From a checkpoint of a small mixture-of-experts model trained on Wikipedia.
Size: 9 layers, width 320, vocabulary 18945, 158M parameters.
Below are experts of layer 3 (counted from 0) of a mixture-of-experts language model. Rows are named gate (a neuron's input weights, with its number), up (a neuron's input weights, with its number) and show model dimensions 64-127. Each number is 500 + 50 x the weight over its row's rms, rounded and kept within 0 to 999. Numbers have three digits each.
Before each expert's rows: a language model's description of what the expert responds to. This comes from a sample of Wikipedia text that the model never trained on.

# expert 28
Description: Broadcasters and brand names. Broadcaster and brand names in sports schedules and tables, especially ESPN before 2 or +, plus Motorsports, Racing, Apps, Toyota.
gate0:557505584464530496508624401329531529471478570532450401475425473511470484518512409486462410483546538356465502482533535448543493590583539484414520581524516515544514443510500480449506481528560548
up0:539426500515528493495444508470457497539457478576431516527480486503475544459515556447493494498570542514472401496518498482493285472548397558494464499523536415527548430535522558483538477537529512

# expert 33
Description: Initial word fragments. Short first pieces of split words and names after the or a, such as ar(ranger), un(happy), d(iapers), San, Sch.
gate0:556415513379572501461489585437464534512450395493396524572467479507464457492466427546527550519499536491500507562513477514518517443493505475465553530528500570470490471497447478546483476476422448
up0:439583534568478547553572497412501462508493597564505487512575515414548481553471543427565502528535475518428491491453625503465659446518525492489537481467467470493500528465447505599466417423532422

# expert 59
Description: Sentence-final periods. Periods ending sentences, often combined with a closing parenthesis or quotation mark, before a new sentence starting The, He, In.
gate0:509467469529535526521435656509520517451424509483542384482509483505496612494599460482489496575511457432497555614490475553505538392435464512457487506520473578493563498549518514520493493479439576
up0:431493579406551362427421611520491524473515435490406501564539490472465474528503499451474494489598561447488557461530544512542514511486508547491435472468545516557504500516419441387450472463487646

# expert 56
Description: Latin taxonomic endings. Latin word endings in species and taxon names, such as -ia, -us, -ensis, -aceae, in Genus, Family and Species lists.
gate0:492560548503514491558567452548521447466529514511608521529568571506511475451566449466559480433555523466544386507446605477488534564476540459583470500474530473596409441469554559504423407524527514
up0:482421436472496562475627517501485525461633601463417484470427532450634537528460485482387535500511544487616500447523416518552459521466472402461540456491473529463429476573522473494493440588426523

# expert 6
Description: Mid-word consonant clusters. Word-internal pieces like ell, ol, l, err after an opening fragment, as in propellant, vibration, altarpieces, Adellia.
gate0:519497573557491538454538537418414554475397542525469514506538487573539504586509545524461487542573504443643490532513459505477585507486550509491543508437547508592505602357535460416467471461473479
up0:555544493519402595471483566520550481554432537444528500480460467580493497463524483464582537578454463511403458577492519505535499516503486435540539505418546510558565534484443418555485420604433521

# expert 19
Description: Sports results and tables. Tokens in sports writing and results tables, such as spaces, pipes, dates, and words like mid-season, Super, quarter, finished.
gate0:539601478544495517539412486478540491507458535511605500456404441478550599492503502491552520463535536526530420424520498434464519495478541534479510599422462538431491475556420526512587548404507513
up0:520539464460508521583495457469534552433427462557455559425508476455501558532509500601473476498483523584407475464588529431557527606577479584478483542383450623464549501497415549496571565462515518

# expert 25
Description: Word-final suffixes, mostly -ing. Suffix pieces closing a word, chiefly "ing", "ling", "es", "ed", often in foreign names after a capital, e.g. T-ing-itana, Cum-ming, work-ing.
gate0:572533445561445574534495534536424353494475476473499488521458455427455577516553509390508492433525454497446402487552507498432478422511590542477473484607577537535464463572433545490550490520563543
up0:399485477534452503481416385456530575577542562447533537513420444472483470444482599539635610536471488437419451502506546576535509496480514497477501513517530449431505658510550501493477479435437496

# expert 22
Description: Place, party and election words. Place names, teams and election or party words in tables and infoboxes, such as Manitoba, Michigan, Democratic, electoral, Votes, ″W.
gate0:527526475504503563499556488467560383507427477537585436487433450480523591500474510431523527445464472503531412461405456451563507497493631466553494538494471499497446504528588449528440638493519520
up0:602472443461476468493426444486465496473457590469476495498533525641580533623484472444510589487469511529599515429456463468338459527568581510488523512476602529463510520466477446493538551559551557

# expert 14
Description: Commas in lists, places. Commas in tables, lists and place names, such as between city and state, score sets, dates and name–description entries.
gate0:447508503570376477432585497420534482526509503470442492497467517464558500471435493536457482534495484485491536521501435552546541484411532471537511537528475460376563456480566439530480465450444471
up0:562455510510505512500446542495519401473486508461446481437538529421491470498449482490429496535467499470493446515504516555513670500456500493541571536465449472437546504483576465427474530462521457

# expert 18
Description: Prepositions after verbs. Prepositions and or after participles or verbs, especially by after caused/affected/led, plus for, from, with, or.
gate0:510499472518523459468464505523557390519499516514471476524487526516428449532539484535591510457467523560554514498502595598476456446503448505468561425518465545513502433410484540603460549458513480
up0:458530506473519567467421607588438545485443578476508524557495528527549508543472508489537469481460494475502524516432539459453505507489589554555499457435537496530510464550410577571449602484445493

# expert 45
Description: Table number cells. Space or dash before numbers in vote and population tables, such as years, percentages, vote counts, plus verbs like seen, found, stated.
gate0:549491453506456461430479465488511518539519491580491559494480547521558582438430590484531487492517633505430522606512444563448405453576531541510516521472514542442419420669536531498494494426523476
up0:562543491520470559361563484547552475599474407493560533628489537560453558549511533482494534509441467446425495465520495486490501516501550487493520494447475454528511556458510488475574486407441450

# expert 20
Description: Role-marking as. The word as after verbs like served, known, working, used, plus including, like and became before a role or category.
gate0:519424494434479543529394406524474504526495505456509498608522559554454498532454504455509491426377474422491532424450373484534454447500586520617487482499525578483435444479481450513519499501526439
up0:424444508527534444513467420524411572456493534536461517524483451516554355544539474512530486463451476558494479625441605523475520489467442486500495433456469455392496498529467539424513497477480545

# expert 23
Description: Space before years. Bare space tokens right before a year or number, especially after month names in dates, such as June 2009, in 1863.
gate0:516568383562530496501534479506494515489510419528558457477433497475469472444518512476554502525535514503527544547450473508526510471510472384470513565530560503419471444461500479501431521435562522
up0:505464431521519506377495586439574578531522441511504488453500511581429485515516452546517541516478568463457499458544548517476482539480542547452503562597543427497550552516535440427375556468576432

# expert 50
Description: Periods in numbers, abbreviations. Periods inside decimals, times and abbreviations in tables and data, such as 7.5, 2:58.45, Dem., Reg.
gate0:551477493528563496466469500488540524473529529555502497657474496401499473475355550476543578513555486408613438384462515481514450575466531557477529531509468424552478536465484450422517473526556416
up0:465445609607527487461465542438434415492487498407452495440489472469546448458487545497557518490485516530410483524467473500585523487424450520456504395397505481453424532503509556469533449441500450

# expert 38
Description: Nationality adjectives. Nationality and ethnic adjectives and their -ian endings, such as American, British, Slovenian, Soviet, usually before footballer, Empire, Republic or Union.
gate0:397545463430570512497475541526444450408504512493452489528511538401456464539489480567493536473583492560517557611601560493502478549582454543400531527490454441403525442555467561596533403463384467
up0:543407521538487500437583469524558465570490488526529477487526542641523502410488526493440479479501527518521489484399468525483458503454592466596445505506499540598495548507459455362477508504531521

# expert 53
Description: Adjective and word-final suffixes. Final suffix pieces of words, especially th in 19th or strength, and -al, -ic, -ical, -ological, -ative endings.
gate0:464469516508458507429563472494574523535551438493557532529492500514481477398437496496572499419457577516463502459452468502555531590587537519447426533481524485553447526454541504430524473437538447
up0:456480518554522478576421467503477498478442522433457409478560527566509473543516574541464501557548446495515447544511493560434468437431375511490527504481570489573554482518525536580521459546523538

# expert 11
Description: Paragraph-break tokens. Tokens ending a paragraph or block with a blank line, such as period plus break, table-row pipe, parenthesis, or heading markers.
gate0:537448628533463450496525481507491521480381539453510541536517617428460471468507587503508530483524481547497492475501513453505504420531513555549413475482590472439506509508497499493522529505453542
up0:551475510513568455445524554559489522469486455420532532519549547461451443422670535426500500491537517541504481559468486419501483499468549650473443426451491486524556462495408495425538516549504475

# expert 35
Description: Prepositions after verbs and nouns. Prepositions and linking words after a verb or noun, such as about, on, with, for, plus began, continued, throughout.
gate8:475521429497499471554416547535405458491461502566524422521504472504464472370496473452543442427554485463547412442527525469475551499503494544527462421561475424435567453491413463528429467493550503
up8:530571381463542462515491519540470421435520508541524468500440475397508465494441485499546399394570527507543446554561521558487581502492489507495474553521535476409467430483472527485426540437533500

# expert 40
Description: Name-initial fragments. Capitalized first pieces of names and titles split into subwords, often foreign or unusual, e.g. Sat(ur), Lis(zt), Pand(elides), Inf(irmary).
gate8:592477518515543519537525558479423559517533519493419456477513578549481538561539454552453494462438450522502502557459568450369537539491526522437417462434526505559486505498478527427454516511448464
up8:474522497518518527519551685617599559468547450439548507536550518491438562499487426488552529469463480470534479487527530582475457478492453501488479585496421527434575530545537453420490500515484599

# expert 26
Description: Numbers in tables. Digits, especially 0 and 1, in score tables and semicolon-separated stat lists, plus spelled-out counts like three, five, each.
gate0:441400386589383553526505574571465486484505487513466486529477515509484516531449361542571459477496459441415488582435536606483540433494477441432580527502505451525502492450565447483550445492466507
up0:505485542498552453545459485502388459506457586465519608479485473381481579515408569541509569511479437441545567464480559516453483467497457513535489546573511451573516489515584454486541516386560506

# expert 47
Description: Digits in tables and scores. Single digits starting numbers in tables, scores, ordinals and measurements, such as 2nd Viscount, 0-1, 2.93 ha.
gate0:450575497423560505535431462498559498508588512495500504511479475456462425511465562501518474462640560500460507528484484498521569466530490615435460477514451526375502539538487528515567507368471488
up0:505602561530532465575508499587534419475486539538497492588507470476552490511381562518513440499518560501485487565507475513525542532458503603444477534440568498509564461494456490538458550503433496

# expert 13
Description: Capital initials of names. Single capital letters starting names, titles or acronyms, often after "(" or a title line, e.g. (MBE), J. D., Daisy, Free.
gate0:507596449531512503497397442453378464575598460502401507584545462541422561508532565474468573515463501528519537427457477523477523505433518511598489509453468486451481448487463532451542474557509381
up0:425496504602489510452442482485489418573427569471540528582468460585510464518476533490437510533387512413454624522360467556537599534469519447546410506450489540413454502524486567503527581454562485

# expert 10
Description: Table cell separators. Pipe separators between table cells in results, election and sports tables, usually after a name or percentage, e.g. Nationality | Time.
gate0:583459389524470368522543429527477589481473536514461445456534477518533568528568562473557472490451556472478506482457497564467494503552593494568521504454466449494510478430527426541535470425485532
up0:562490490487517542485492520524563547477427506524509483511489437420421390512518471603498501477409511483459497554551518519483554518464469432569439426455436455551548451549515459556448468489499439

# expert 43
Description: Name and code fragments. Capital letters or short capitalized starts in team names, codes and foreign names, often in tables, e.g. Beijing Gu-oan, BATE, WDF, U.S.
gate0:520515562470495501442528522503546515415487541425434583520447545509530496563400403513452553506591352544539465427557498521502477588470447513548476530443493456458553506495556548392496487526526414
up0:518526460481556562528447508448370501465518511648487470433583382445488545513537580513455553464428511484479482494467524439446548603470468428472428536515516483366524473597470485531522500470485475

# expert 58
Description: Coordinate marks and abbreviations. Coordinate seconds marks ″N and °W, country codes like PHI, table line ends, and assorted name pieces such as Hamp, Bond, touchdowns.
gate0:525539498574506481522437577385476518474555487549408533633452456465494432556494476470448430560559470484480432547573505453462445450412488541521431501445467498473489564471562448526482472510524459
up0:531500559465493560503443535486548515489492480522413503455427435401477490535554490415353505508501531515414418543589503531480456495490441503519443433469460453501446549468415483510558532505491514

# expert 34
Description: Digits in charts and stats. Single digits and small numbers in chart positions, career records and table cells, e.g. peak 1, titles 3, capacity 3,000.
gate0:471495411441390481484547469541536506530602476528534463460543439562470363544452509597559519538446449597493503457456418482478501537478453467535494576484408414519509553543572481557633539553435471
up0:485519468468451540444516571442577592453475507471544574458464497484482579555497553448524598510458520444430592507487458544528522556499588493445516532528550601531531527454413513458471486541480559

# expert 63
Description: Over and word-start fragments. The word over, as preposition or prefix like overpass, overdrive, plus first pieces like Saw(yer), w(inters), he(aling).
gate0:517475481435628557533450553500552516463495556567517483615432479500459483467569502443563490538574497537539489536534465483497549513572416440438457527460503415465497470530418542455582519510505508
up0:577470449443510513508431341434482579501522516526450550456608564533452425506444478396525545498461497424419518488412509450590519555526537432504465572490506566504430471484435435415386480506545481